{
  "num_hidden_layers": 10,
  "hidden_size": 384,
  "n_experts": 40,
  "experts_per_token": 2,
  "d_expert": 224,
  "d_shared_expert": 384,
  "hidden_act": "gelu",
  "moe_layers": [1, 3, 5, 7, 9],
  "router_score": "softmax",
  "normalize_top_k": true,
  "routed_scale": 1.0,
  "balance_loss": 0.014,
  "balance_bias": false,
  "init_std_router": 0.00749,
  "lr_router": 0.000503,
  "vocab_size": 8192,
  "norm": "rmsnorm",
  "norm_eps": 1e-05,
  "tie_word_embeddings": true,
  "optimizer": "soap_variant",
  "learning_rate": 0.00186,
  "beta1": 0.95,
  "beta2": 0.95,
  "batch_tokens": [32768, 65536, 131072],
  "max_seq_len": 512,
  "train_tokens": 298300000,
  "max_steps": 4723,
  "dataset": "wikipedia_en"
}
Below are experts of layer 3 (counted from 0) of a mixture-of-experts language model. Rows are named router (the router's row for the expert), up (a neuron's input weights, with its number), down (a neuron's output weights, with its number) and show model dimensions 288-383. Each number is 128 + 32 x the weight over its row's rms, rounded and kept within 0 to 255. Numbers have three digits each.
Before each expert's rows: "comes before" lists some tokens at least twice as common just after its tokens as in all text. This comes from a sample of Wikipedia text that the model never trained on. Tokens count by the router's weight.

# expert 7
comes before: "in ", "of ", "to ", "201", "by ", "202"
router:114108132141120099131118198131151137150147154167170110092109112146119162108086111158076149212153112110105136081148159109075154182126130122104142147162087073109130116079093130104113141076111105104162107174114155143110116134098124152096135097051156140110121087142080180118118146129109177136
up5:101131095112109109121186189107102141072098118045138098101163124107151095134099122192168127138145096125090168197142190088087164095200116107130172139158088111168166146097093105126109091171138149153109136131150099111160145134127096141092150095116114111133135165076097105149117139150191114096
down5:126140120088097097138122175095169135131167078138128153089120167102150089170117122079133127120119153203140067123157165114127097106122178083154127114125115061164139089091090132107118124182092137095183120124130128144104134084169141080096164167191095157127132142100100170195123195115166129132
up6:168134074191118126156105084124146113130145123166164205109133047102125045136148188096165076116124108031107155094070115194126119147162037130121162102151089187140105123095161096130119128146145139086134134161157154100121124101137092125139104154150148129165164174127082121138161101163069171161
down6:133103132171116145141205058175137137161161095072150162113153088123124098152123130045056143080130066136131134081121161077156122099181127129168141088126112200121108093090080195113097183103069163148052098138164087082107094074111156123090186121136143168198176160096108134143102170145199174143
up7:135155190116147107045124197111104102095164131160113099132119149158070180146107142128154155162120129141157091150138155127159127104149119163128057126151216142130115146111080151146155193141146101161154074103181107182106190172145146081090105125119104119130156123105150154100086129148153145122
down7:195061150177154098107107112132134144114157113100091164056152151099135114108166165118102183060132129114121090102178157162132105119098111143115065085127156114111075104126040141075127138177117144086103147143113175069121090101153098130096139146170117133160059093109186077094128134161180134115
up8:147161141106124145161130180137099080126157075165192189090123167105100131133168131200138184112132106151129103130133148104143157131160108157096116111150140118155191093157080216108129093133146148193090135161136095050133185140137147121126063112118100096136112065142186158090130155124185173143
down8:114097156098116182108200119120110082166105143135064098129107168128112128112176120136109174133123091144162081163063109128140145113153064135105137141082125154196118153073133133140135129175156091151181128106113178150121131129102082118139116066161147032180093082131146105098108127131130092159
up9:097145069141155142175121148082117176121116104111173112073159142132113106161150149094154131104141128077149163181114116103137179152116135129124144134144164086127088141112148146139162076160114100179146108166205145098076140124147115139155065102130064096113135142130106137142093106147210087133
down9:106148124112154114113110141125134130133133116083037102142091138192114146099148186142126130129159093092096131090108132086096118102184092102183093143136169132116127077148126154085181154135141162127151091170107145081095114150130133112142169124131130119155157126174073131101087110105165160195
up10:138131021178071103101151141168156133067083125149115166134124154141129120105097107098139193172072126142113067149138095119191090138158075178163106129135093134162145137135128124108097077146166095169104137171128044120101063123187129157180144105124125174176183090111101150141110113130132154059
down10:162135099050093142053134147157178157124170150170116151096093142127105113047114138143152188149105128147097099089136105084131125109086110137147131118162168161179098107114097162152095134153147109123112162168181109129112117163183107135141128110171120182146129033143151123156162145129098156137
up11:204186060156130075166169150129109125140095130164127166165174113145139140129095087105177113110106151086079102051098098211086098164158126112211134071158126096098118108191151158117144182165080141099119138109160129110121112079165066075098092138115037128111133110132073159157079128108158187134
down11:175130106122114084093059164101128202164105107114101113151076114161146149120155125171163058091111157056136121139158134175129117154092134113148088155074171140088094076120121162159115116138126184183155187184100125082104137157146117185150116188088113108114088153160161166134162145169163176128
up12:101119103129130089171102140151148109078155106163090146140129188063084105112150124162116120148142128124084128132116109135125113110101127093167151092133142115115131109151109127096185152152092086128098194091170128123076085155195094095137102115137070148142115171146099097119124079137122164119
down12:154118107191120142164139182096099116061153122131121132101112156082164061098080124183143145098096204139168041129141134136138126117126137080158114124136127135148126130148081115191088154047111101131105118086126122227176122121077154181137129104110119153135145115082164205107137185152132072127
up13:126073115137128188135113143166112115162136151094127214175135117153098125149091137181104123137087122152166141170133058133153130092178143131164107166155102182115162162158187152131107110123117084159150096126129169117158101099175103121128191080109161123137132150102071109134097110163158148073
down13:125106154088130182104125105084135126109129126093082124137089156141141185138093127131114135169176136121088125158080115126170137145138104110154134198107123129164120104133161139174117118138089157110139169166134139130081209102125125162131185168154121082097102092149101116134160123060073124146
up14:129113096165152141168128109099163126148103164157109119126108162108167129128142108131147092125162176054119111138130142167080144118123170107146105170171177122116120127134111042163133131136093115119182155138162186124126112169096118096147139110145110070157143122151073091118156125152133181150
down14:153134064123213123079122136113165132195108078167084121087083130129090134112130131106165135161135134102112111085122109157145188099150157081139147130131133101095121133181161178079107154139084154095143089131104127124186110118152140107077078168129103105141140148151112123125156114122109058163
up15:095127070113125141133127146084124123113065118100118109117089159116102082168113114151159138165135135134083082110163112146102170121131112159100117074133166125130156122110162135143096146157143117106133146117169177144163050102148142162233108146124135153128148176116136181082109137114137141066
down15:166152123116104160123076138165125192120065085100095085143157124126126117114180137172131045087135090129099119137114148120127089156099118098169104105147139085139123072115134065104172098164137136091140175142159120153178106111143148111166136118180107122157128143113165107083136144147112184058
up16:100157131160144120085117132141085102092136096155054119139143121116113069125111093089116117122145147133128186117102105110129149128205179119197106113147115150109045169184138154159128124161095115080077106068151101178123079104126066209115186101151134191105147113130132245145119091173145122167
down16:134118146152164136044148081103117194129107185103038104118100131135114153080106136186141113097116166103131160047125137119151107142066163145167096153121175127114069122109112135154167154131131104128092106092110099123083104166137114123124130155130173175133136142071202106145131103110042086139
up17:175101090165107167124128138104090156052128133110204053135126097114143159148119129139152095122155112126191112097155149120119163184091164143124151129105152117115167150160085125166194148153097049132124105089173055132183167113155175146107101121132165130128092159124123149116116100129080092094
down17:134123064123131113133179102090124175124117142141110056082127107116102092192088147155134155142115147097137221156155137159162169172178173157166142126133081139114157119118142067101136116133170114089143155139140075117103134150158100153108066177154091095157074161129170135124131161145063080137
up18:116119153088147110108060169053095114115145150087093123137118109087079148111104159099111149134108127116122155126127176135141157161132099124135120136152138122149062150082177125132086081086138126117132132096118161147176096155100133203124130077082119155137108059099132112147108138155129121138
down18:079074051056174158118140121125134088135175123091120100110119106103129102115116122080161133155186104073169114204125080135079072149140121119129159105097149089122160102143172087102147101141124189168120120110114129146144113144089166148128157084158130119150111176119154125133127101120137099124
up19:072118160077122149147130147148122119083147121149232107150152100121125080165119123112121092153113117151164126130122177136162139113122114149124097082135124051124085167131121091106149091050152150138209086129136110138137155150091115085128134169122126136113169110070112157171151128129158206105
down19:145159124111138127079130149141163092179113080119110204142143108124189111076107118172157114152105113109147152112058155160115143111150188107133098071102110141089102149098131079154158112074132142185114137120109131203154129145115112149126133068113088068185131187143119111144164142175127111140
up20:097132119121151112163119130076125093135122149101128169115166086112105185114153124116194152125100125118127083112136095150152145104147127184191119076135130122117092148110184118113074167104153116139156095143157146150137097169103093168084127112154139179153163130140134143135135096121063086132
down20:094129123145066121100141127117128119129116083098093113143151123106140139104167126177125066136190124143148172179153141144115072134171117146116100124123122115181110091113147100091059115143119128099148090176112163101170163127181110111100107195152124113169170131188086159150130114102157143071
up21:131138084172168178103159143099088117142052077150140111092100143126156112114106102112158178121181141117129166114126132130115178164131068117154115127134130123041142137149123093156068177148071156047063111162094158159096093151186116132135112133179123155145143140167138123144120127122136171126
down21:126076121092145133121148104132089111124064189141099121097152111162128130148138143061150131121158172037124108171141103181082164142096144074169172128171134105124176090092079133081176182162111156095151112137122113173121153157163129164152125130181198151118077133138128155161090082018210102128
up22:079125108108131107120151150133111135104107139139104127101182063126171089133133123119144073101133111107050183125168155155060165129188089142098148094170093127131149143134157159088154138144117109149136173081150175138127083089138211119126198098091133175141155184093119146137153130120117184174
down22:141144139186128121172106160170116097084118118135151161138187128143131136109126033155108097089097168143115162127089161076131080114207097105098143084134144079101173082124129123106140153130139179112072070089166150101099154079102160080121188143040093161140156072062088132124099118110130166166
up23:157098135114113105098157167143134159146177101074130158119121145142157122123125124095147132137068184135167160115107159046164117181172081143132183071142110146165118133131084129132124091139198166158106121171058152110186140157098108075148097117119114142143107080125191154119125092129130083138
down23:155073058040161087087148165096113103138116070110131064139119130110139156147152157144119137165104097187137124077122108133159106161145100155105134049107117066158132158152109084150077111068110094102088185125158115109136188159132081080148114069136129133091105122151158078078119121130127144116
up24:129122065238152174100127122116109192137085111069124164132146163159127193157081131172181102141124137117135121159203127118131152151150129154108133172169087153121152125117148142101171046112155071111109107077099110077121082121131167158110164141065158162156131177138117113183080091088108123132
down24:133091099097048120144148130122142109124075150122069146145110122105120160027088129104136091133122155201123175125177084115094141129106118198142159159098143158136049088167118122098126098142158094157135113152178116098167115172133143157111139104118104105122145149129180113125113147115100167160
up25:091154134155147114093144152053164172155122156079111117109146116072175130174150139163130099101148133054141127128109183134116156169136178118185157141134124157165129138159072084115103149146149122146123133105098143064108145126102114116138081179139105124156128100121119155126209124181093121133
down25:114086130107226130120142089101098139150140087170135177136101099110133171135120122091151118098070097126090116091148197110172147121099132143115093155096075108100092035117101116140131208122106147124161122120182097102144133128124144182173134139096162141097132105104158086113112075143147082094
up26:085173125118180212161076162083126114114099144141185083056107105141133141132130127133145142102092130109138096166129180161082124157115131123111106084135154117126071172122158146171096113131172120166109131088160162104149102193114079129150070090056117095180108134138097156120145157122178088179
down26:154098119099140127128108078067120083161149065102152143119096083139179120069105106167115069154104098106089085130141202143121137144101146086160106151103152096137094112187178099172161190091120073138174162141128157121115147143138154135141128105151150175184115120120109160097142141113138139144
up27:150142082122122144105150148119027140080113144107181180191124068172065112088109166165173083151119118088149104127094063106145157150145121120102166117134081195135150130131090175057157124085129126136144078124108118157175130134196132168113169088105161167144153155132068095115141090153104181090
down27:089117134108141095185129057144123223151092171112118126057111094122110105095139137082124108188119076140109169175106146154129107122142062100129152110134126127123078091121141137132146118124152110108120109127086181117098140116153117177114099117150142080075133091177150152098147106174085105209
up28:131117093145114140104087164118154171146061134124162134126102156125106180096146130136132138097098180153144134129169134170126143160075134187143106109172178117121252131118119201193174081109147077174104070119092100115150124150120106111104098152066121114080130142139114161144110129151112124135
down28:071161118168113138093113156158085188160155085107112099154143163120097155154181181144112065067135098130160195129147133106175118112115131095099106094136087092080152144135150078113145063100112134082080145146137142103081118101149130076119137120111107129123180173195143128178113119146134113181
up29:163151122127118064078048199110102123116144123080089172106076182106114132134097134067134200122131152074089092149104181132184155122133131116210115094188128124166177100126076103129171159163164131125094106088138131120104116177099108095152159168071078178149123104111120099093144117123140154164
down29:067119144169149114145113129214078137114144108143095135124118104118142124157171120107142114118159132155132136113139091141155125112117166187081115147101152178109090085088128097168143136120089109128179189065125157134184131193158205052119102107131082123123159185105089114201156136118113119144
up30:144128121104117171094108079120114047086117133130135116177099129147126152090143132138149127135107139113134095109137095125069153140123146188078102145162119106148143125169146186130124066147146127116106095143148172123174169133104091139137058238120139143115159113188174078131152108120161095050
down30:087148118134199132158170174093168125108177126058118163108151157144088114122140101126156150114098130113153134116131135144146142129143220145133130177140137177077129079105115081174078153131153105095129066157117106103113208165144102186204163114118134105137111172125067108150108120111143119104
up31:140136167105225129189101116112140138130167126082138178097159173138062112124126136160165164092149163119099157139109151135094177137097070151117165168151118191118132112118134124189135170152111126142130117181112070105074118142182177123181115115139093115123182145152092155116072093132149157168
down31:143140095103145173111117078167121113154112135164074145163208104051130112161172127078082145149085089095165122096121090197195146071088158157058080122118141192143144094122188140151030111139150163115072133143196190121155150165157140103200098145136120112182132141100125120153135132090113126081
up32:122097119146127181104101134114090177193125100178121151018133102118092168153118197107174146127114165120148096153149144123108180086143108121117137114158144103176113115122133127106154135097096146090150211102056184099103100151183065171165138124185119122169139194097081141142169133139181132136
down32:113146210143150168137109105131129122103129105190135137120104109155133156168166154091139118114104090106162098129108165121129129132109131139072126120111183160129124079100143116143098163161175144164126114150114089144087208119155126108158102076129181065140153138125119192142117100113125116123
up33:092159118101181106169129111090153152143119123166191079157150103107150115114132136203119137126091155164113119116188116111118144111204102165188093090123130142107105136106139182176156187122169116185140165059098112092129054168153146133137116059090086176142156107116094194119077142106189139125
down33:124150149119131141067175168144122137162105174163173126148151085105102137168126182176183114144189165103090145199121092132143076115122154123171127155113112134167159128160124100148143108145163150119168148177130127125136110105107088191142051136164099085137125153113131133100156091185125142144
up34:065122100179186161156108124084179125150113124101114059090129076134094198143096161117112123144128131121076151069103103144096164159154113114184157102136124116137154142149125091171169168202098162119105123166153163176111089103125069100144163122110084141169150137099099063107115128148170098127
down34:141107158147155206113113079104138097186077129116149123078105135145110101083101142163090169156138150069165147114125185166141133156084049085113181137125164162080146126151112078157179142148102204143080105079112157146088135147121084152158133111145090070121141193096125140138122130130149098102
up35:093128132152106085092110158110102196134129086167093068158057109103146194124081144099148144173098115149122093132151179107136179129102148172149140093133124145110139071134090086114177139147122111101181156121088149072190129110145192086079086148153154120098123104126126106134065103119197149107
down35:188193179121127141090169135188152163171140146127131130126140064148140156102159131148138117143094120149151108110162140137076142116084110122165102191150100131107158136131142145077116084088129091134157146134092152167153130117079156151137125136130133153035129149086140165111146120078123187078
up36:169080134141138091126111105099132093084123124138159146093178145126096145151120152163148150109152118113098055105135108099123148147044077191143098091139125082103149138098187156112238146105155094101120083106114099100138161152134092165128101127061139166191136135153108088137135166175154159091
down36:104117096110219180090142140102123107115182119107132150170173145116084150176062111132073132109132130144142074110114066158105136066104145148161107174198108207148150143128146135139152058133097102137127139159133081109163086226154095064181089143095120119159105161113101151139154118112115156161
up37:168166067179110110135103129097105133091104158165151162143068173104094147130155081087096154118138160158151116108138167132115124147126117148185145113122119139123194131132117169143226188136097100123073148152147064122065126183195143114104148131092113149130135116140122166104132102113100134152
down37:076142128117181117198154163160169184140121163123125132115206155139140150080078118123142139130169177127130143112175110120135156135114075116224162124126121169058102120108135134138205171165104125105113073161165081046136106126155174081089238133149120179164122118106134158127139071172101105108
up38:097117094123121085143061115062100159121180142170052146139096120111116135160146123079133056073156119082100138103128157209127150128080133182161178181139112120178123103125182078151158112149157128140202174142090142111108120092162144134108113154076115070122144168106110123088160133167116082127
down38:083130103130118167080073128139121125105114094102095077115185166129142126158163101113115145136123093177159137070094058082111190104167150142116106105111124104159152163102174155147142153106119114123096117173188114115165182193145118097172103094093116143105133125100164139155144154155192083172
up39:108115079128122128163180204093104098134151135153161141083108124144116168138104123124139153106135123128120188141140105124122121129112098085152091076151104070122170142116100100134091134102148126137155094146162115122128160166119130213187091098132135196142136166150113173122121113087115116117
down39:117119120106102094108158134112119088095124129115164143097095159083105082100179123089088189131073150164096131139152134172115126101138109086153069109092112053189184126124122123181118154137114150126125126093166125140101143103084187093113125129133178147138127091118161100104149162074081082158
up40:110154162115152070177109138121133165076149161107181183158065124102119091121153097126177141128095173104129112093110139161123159118121129122097153125119146149144126164126088104129146130138151140114120084140170128152139112123090122173127166089070100132184169135158070126138143126199135151101
down40:206160143107088091125112134110101180111187093166079117135077178104201116152138137138165171157101129089150108102119154129111136093095124118137162166127178118091103131136166121110149130106137155082134123147137125158149100128154135207124135135216162129144123144099144162088043167136187083107
up41:153102190113104139041114185140084144061134130166111100116120142112091084132166123193182104138106203124110059129141125101144145128124122112103136113140109087125067152115139197152187074113160101162166121080124109171156080119119183106166097147131124177066151112121112094174095135164113177092
down41:172140125107156147021129180137138116174177151172164158131117139138174163115150135133146064119096060118185131125164156134123131148099083160156135146115121140118127135091139118115160121132139132076120119198119166102082102140105144112116122169114107144107082149136123131148095159105120132156
up42:146150176094184106166073150076084112097109127169101097102110102133107170130126172118146184123168100140086108147131111174066112107128131136116066187141219151146143073091072175141135146114139172191130138131125086153129121119173089136147121027144151096142094103151138133110108133135134132106
down42:128121150138107161167069147156122121129133103173124181107110128094145115167121118158153118131217082128146087135094093137127121084118115110156115173081148143132054155166147077146123155093141142167147185081123085152137106092141160071091074078105094072169076177146140153095093118134161109145
up43:137141099156106134068110149095128099112118088099162133108085119100121119061114113131135144141089118135100095150105193092128117124129071137167133076155115111099165156093106118110132200124136117125128085129137127109079147179144117135155175144146100214164070100142095193077162115134103133136
down43:149118159081142138185083129105191128106146127095062147112150179163120055116136133105088181107134134181070161153142119100131097126132104127146098109125127112151139166130191152151148150129140167127169112135195117154071089151139132192115107144131066101129120065159146103148195127152183115150
up44:177180151104145084040127147122100139089183165160199146139123101115144132129070153130157112195140122098120100125133142148105134114223116119161149093144112153138108159119055189083183123101096088079211155096159110142088121115186118109099145124135141118161120123131130096108138136092110180119
down44:124124169129079164184120109102096100120161066137166118173111135135152155199104088129071130119110105111109152161117129157130122128131140123055127095132160091184164128139137071079079144150120126185140145119108129131163109140057146081145121095148089125172146139117104177110140094127192145156
up45:097145114116113096131079163102097085126113156161206109088115081088147089098132121088139164140084158108084161092110102136102136123070123116141174193132097170143098096156117119112159124099146135095125120133174055148139064118117167155193126148107124161132143169131111046090183122118136178095
down45:120113108157087110118148163093130035084192126130167152134098162122137106087127107129094139172078139092078096127137111164131079208201121068130212138128113082128123150181067130164072109149110141138171074113107145184117121153119078134187115150091118133168146127127104118097122112143121169179
up46:152131141182156130174113126141099127100116132117073109159095061088141125138187138098142077145155150118105070101114100190116113134101112105153135145151133063172157155167174103093156121109097054078112146132104173135153170115126092178090118070145187162092143083109108100106175115138124137087
down46:136130152141149149151118096094067118108076087110143119138152176141111134150134108101035130119112165160105140114110092052167100191185134086086149131150135142167106125179138166129096129184160123158120110129128108083119156128102101136106137103120131092132091089091121119061147126181143151146
up47:124130139119124083118138136047103118143114144131152128142053132143114132157157165105123104143164153099125098168079089095135162161121104162146111107120151120122100114133119108104122168092161091139016164159104144148149166162092138102091145155069133181136153131137148171129131143136144131078
down47:163130078064181183084137101169108172132138125135092154172099077120066142129097108151119048110127049183181157158100119087116149135119146185130134117108177065093162121139113098153101144117120086174116135144092110157133048169139134118173120144192080140135126148068162069104096083146091163127
up48:091094190116176158163139163118166101123159146144167129136088131113070148122196144214196180145132163129111119135160188096039149187116102143093096127161140127187120124102082094174143155149164152145150129167131106119139136172147141167182136143115130115165113144097081135123125114180120102149
down48:159119113163162197094116065146149143090157128154151080161131122071128181135142137083135114113141118173133133155095124209163172086052145201057147159113043138103088109144117124159107155076079104141152117175149121142125097146173132118140063094162124135089102162134081101150163124103129158190
up49:150134153186151109145136135062107130097110174142147168114075091143087126118093081118094110114122160142192104125110129156078101142146171123135092138185159084196187134122074132133138164151131103137141102075135147146059167139126161164122164144067132146094146111124073108169099129118122107190
down49:109100162151134153137119156152121110180127153164106135138166165090057116145092141141064078128083126138136138131171101056167098097161127092112107125101154128127128172113189099150138129110161073085169157124163116180116096108147143111147112083079088111227160090132157117161107186126105093097
up50:150135118121148149182066142059079124105157122126065170068169116122109077124149166142147119103139146083139139155111184120110094121169128108083140139145113150129147107163099153138098109128104092211056156154173200162103118129125155184140165080095205150094145150150059134145135136129143114115
down50:157100144109114192084140144116106132091089152073107127117184126157193112101110156127140114090188135162169145103118154129138045162181179172160119078111149103071141187145110149141191120112101141138023091076117080184146137077126083100069145106111114182124158139125207105156129116081167122142
up51:157185221065161116098133147129128080066113142155173186060157156128141096082163153089167144120167168186083150043099125168095111110132057156112135080139136096142152110095120210150080105103145123147126146125137096138129120143139152094110137116094084179138124150142191094123085127158112128140
down51:162161102156160131149089119142137113105079125117153133089083129111109102098156148145172126103122131088145113130082091126102149134124137170210144171122107110109135132105112175139078131138142168045102083148071139101183119153136125165196152141101159094161165117145130197075126156161092183110
up52:088158162140124100132130125090106104152094150130111077066141123112176099133135201094133104089144156088157137090141119087121097092095102115114108136118092107091103134137199090118177123158097133073045121125113184089097138085118110135110180131136133120100136131107133081153138120108130149118
down52:133093162107170105159128135126165118150182182091126141113101118104116106103147158119081136090145156124156059103125153141124106169141101112162044127163130116173148103131067165116090127167143172090060171153135138120114159130049108090129145140067153148143092152131144102150135123103159084123
up53:116180034124116139113085095120101200121170174107134166148093137139139195139137174157131127143121096151174163104067122078105142110147176150134130127132085142132117134088101103119173158126137109107092105143116061093136130136137119133143143089196124143083131140143088119073139119125149125147
down53:088109153135141145148062068170094144116153145123092126134130157192083145058195140149103158149094119145044088104158149071196063160065112115129102156104146168139130143129118146125116193161119144108080146126135122123123130119107062166147181091160120131147102085080149130084153127161130114125
up54:098137143169120126087094140148106158136189132101166089156089130054134123101134135186100101121088139135109210143149157151101175132123160134176167148112088150105100146178078114133155148079154083131143176123136133110154109093067200105121160122162140119167127143162138168173157115117078113084
down54:154105136090176103055102161107139105107135149156105105075149100069141160119151131121102202154184119166137096127122159135091196131110132179140111151079182118140088140163115077123095086137094131103161168157165104189113133147113154145129149144136122129099124095095091145154153060115130146136
up55:077125171086150087147022142148118094079208185125166129102053097056121122130132142103065116122074124189197183090093100121176101185074153120147134162122152137105131090114052108124114140085165092119103140108134048153149109109138172107121126087156098141077136094219132176140133111126109159137
down55:144154087093164112008107145097150137145110135133119177098113080126102111116148093132140124140100217087115139124080104211136094138168065082136113054122049161095126089143140172139156124139153178088104122153129064137141112143127109165106067125169146105132096110125149076108093147115165118094
up56:128138142149158195132116204133100134180142125160116045078134134168127157118122112182113135112187146113127136190091085120136120138179092170171139070149098116138158130163147123136135144155102135120090126118177159168113106118131108167076109089175056180090121151127060137150099131165134126095
down56:157182097116125144156131144134084169115104100099148141141099154139144168111167139111121115127065098102130096099112170103074121145160117089162140129110162087162084160170089121146201222083109158114106078079128166134139120159147131119094076144100102086066166161050118157166131129162153128163
up57:220110209220141103095108124140108109090187120168166108101091109162118224151166125121156142113144139114119157031130137205152122147102164129185117139128071111121142149112094206140155116142159111124114153109172071120129132144098128139081090149113154191145122139189108131076073133180094159191
down57:109087135195149150146137068117129150093100137142118204065133086128170101160101122154101058122200094096142139141167151139091092143132188173156155128174081142065115156126136083104150128175114125163062159154106144151119107096105139138103156149146168157111104164134168176129093126086111146068
up58:059172074186179065129155106066140189163151152155141054156116111132077119133152112125100152158150151110102147135164165149097112102088129187168137130128093139109130121091160131118141155108146132102108121129107166144108148137154158081104121148095071089154130121110081166133156118130093129103
down58:172109120092111144130111093136120106090128138109173097127180117186201181112160153074122147125115161154133140097124132126147106157147141107116123116125087091086143177104168145174084077094130122089122102180101085112140069222195170143140127120103153176091180092114144135095126169091125146160
up59:120108147110165128167161132146121097140091096165145136116166110114079093141143165153116167135097101186056080143161143129164154118117117157090158141116118073106114108116151191073126180124113137096073084102116119102124101118148140119140089077016116132118127121153109145121117121152101189112
down59:046107105147119166091087104113163119142083117126092121159153132131100138122085132150104125115181100077109099090152154075109021120120147078082094134096181106151116156102159131155042214142119109146193163076197088204084197111088114142194153115097145129109141121137127187199081109092180070176
up60:126104063143136161123133170096135108115115159148155088135092151110130132098201154149168176163150149118130096074162094131111148167143116126121159132168121109171151118167099137123149119119118137091106134127145096111177128171155148147095056165097073148135063108051192132136121096193127131137
down60:152161178149125141162128171131104173176098105148176101137106079109049134127094103109103094175089159121124120158077118186095155129129128137131140088110131078123149087184129141137164148120102049098202110151088199100113135072126157090093179153103088094121097162166125105106180147112077181162
up61:092107157147116117080133169088073087125122118161117090121140119119165130189120092141101120149146165061155118121129111139173153160169146144139161115117120143115145137128062171150120102111148208107054136115103113115064061086147130121092141078130105126095135158095102151132115123110202095114
down61:132178156117155126070134110141133105171081129126103146098125118191127126067137141143066193113144130129178092111124037122121099189199096161165132110133129165155112156057176143167102097162169089085173144048141156122068175093098141201120079140118163129087096109137140105134127177104139091133
up62:094114132090147126134104175112159183108111189157156121125166097179163102117117107163138079146058124146119117142171104161068147110128143130097122187108089092169096146119157120117119134115131104159111138150163141155173120141102184136160105127191134127108146149187125103115089076112106094157
down62:131056154145201154074129106121151077102093135138124141135163109193125109120121096153126133045119091153114169158143117083098128051100128143138082143120163175114165093106108137122136089109095126110129113166089117114163163103176177131121120091143171117137106135137152058123105204137107084108
up63:175155136133162132150123120092105137153124148105167159113097150128123180061143130195148180148121162072063144065122052078088173124137123169129164147167137158137203101158138170136174092143094106187168134093104132117110127143136157107083116157087118127083162130197135123091145125129097161091
down63:106058116156067139130140141121151146098126146103140102160084105124106170173138115110127064146107098111116090123132121134161112132122149084165132073109164059096122117165132119118149150110144126114121116102083123116126097117116131094104159110089103191089123195114102070152118101110085099197
up64:129123100111118185151096152127139187018094111079143133145135139175191116105117138144169105099042138113152129151156133105067131077183134130136147105174126144162109141125106144108182133135151155102111132102142127106111127135156167154103109143128174159102151135148115165174128095127192151081
down64:118158047130112122104134105134105181148110049089087129134144127068095104169118175147102130078153160103180186146104149156118108098173171156142149129188077190090081132112157114090171107193105124164100163119143182103212135137137094089147122177174083120175137180150118139117118079194058096114
up65:081110135125185146125123084162146100183098103120053084139168085126129163110133124108162133129161132132134094160066097115134144117173101136111129159142070128127163130155155106147122102178147127083106031091142204140153131075140101183139163102166144160119141096104128080144177125144147162139
down65:131169119108176104114174208094113135143150136150119172136163124108126130119088169151184211163131226130144129129156095129121123157159109142116108191115145221113158157163102134144146119121105152088175143102178161094141180105122113076158149153116083141121119127121097147191153182084120121089
up66:116185067147137143114080132128122144102131092077158137108132128112127165068162103034165151142121158098095148116058161150137160184074141162156100139152091096114124152115126127097108138125163094105141083102076142171150127148139149150162119121173116226166123158182116154112174096121118170103
down66:148148168093111122120088125173096100090136165127103163159120137171135145098120074141151148132126073125156083150098104124160137102081063112145084152121178157173119173116176078120139117134115118111183110146090094140137121132132190171125114136135221138113094137161055130130093183121173122158
up67:120126075160136142176151117080057157134113084133136143075159097091076159172167098197190093073160101106074082120153111119087224165122130155153142084152096152129216134135163113085183147183142109125131158176097207115101092093141171142124130095081076179155161160143141139129097095152074121118
down67:124128134046171148104186149131179048156094192150157141120051164158133154090151118194141142169078110143124163108068143097153144094092124113112142122147180120142126157153118080138161138114140099147119119134097092148120141175106103204114183115116143127146110171150127093111101089126135135109
up68:132131139106131168129116132067133098041163197099061153155110118109097171177158146128156163108132116149155091165124132087131123137113155118109060096164121202169111122172105116166098168168177096124127062112162093089142203092136196155144122101108113070148099146112122091180076130198181124115
down68:166100202149119154149124072115169091055103098108116117111157115156099141142113171096149216125104170147101065148152133129105140103104168152136133187144145074149086088114143095118169130111123118116176087140116152157129163100127169054146134181153145131099153112092131149119145121097139194175
up69:155097155064131121124090109102140145056119103183108137164111126125149149093125093059111079107072186219082088113169144067108133060158120110109151114167141193144185111120156165135108140106140087144104161192150107082145135131157145144116119110125185143110120097136166123101123090086088096139
down69:102196123107114066110095100128141183127152181094138131171169135179188169110105113145179171156131152099094079121161169114078105173088040081185140117130092156100108125149100114114131147041158114148134085097112152162069092097094102176091134154142132145108051044096126134114081143102111155099
up70:134050124143132136124098106123173084099094159156114159163095119076138161153152055165171138120113144146136125219141080139162139136063083177140114141158126189143166126130119172097122113124146099154130123171184164115118160136181168215118159124120142111093114064108098109151119104119127048132
down70:137120162152145087059100127141164120165137150083167128072158089150173146172128093134134164121079154106134124185127127156164143136133100141145083157145141072135075125145125154103123105098131129094133127144096157151134160142095065109150105156157146189145119101123117118145213126107138086154
up71:116149015202148080148096111124116144114161140154101151192080115170186156128157157098151082154106126104101151165163164122119159070105095178160158037142110126103126152079121135115161138127144122125124128123093100087099082116125162172107181179148121116135124132092068156181139102136123236112
down71:142112061154116110201144086143135140087125136107096170067120066132199161144154157084145108106151175148180154104179113119145128093115133124167171106142118115111163174182126165081164123151153116190124053120096143180173177094106110187131150142161124122054116158111154091102107122148144148150
up72:129148154138148085138066121082113176067144103127110155146167155166152117115126132071128089134112131109135117167155179122132128107169057146158135111126120096166085115078072169128103105160179140151071152130109109094109116132133148160098101096105161126107129093158094126138138116136146162154
down72:150088067057040124134112181148152093130079106142166096183087164183119175110127110134140139138147182142088156230122182114147146086099108090126141141134107120130208071101037081114111152176125109188117080117133090158176115147151110190134152117147090093163096116153163112124114116148124128105
up73:152137088124102128147161165128117197135091138173116150126173071096134136132151110101165122143136181118071130129119150139120214129158138124166171136165195072186158159125108130160119033081117136094128074118162168134125146213161170150098117112103142148152151136108139127189155104145160152178
down73:192104109138103096134201131110182095169155170173155166167118147105139142106076066118170162158104140092123086133104136150143165143188186179105155181110077147077108147119086094176108182100154170185129123102146129164148161133113145189019154124134138151090143131137155136157204116081118108137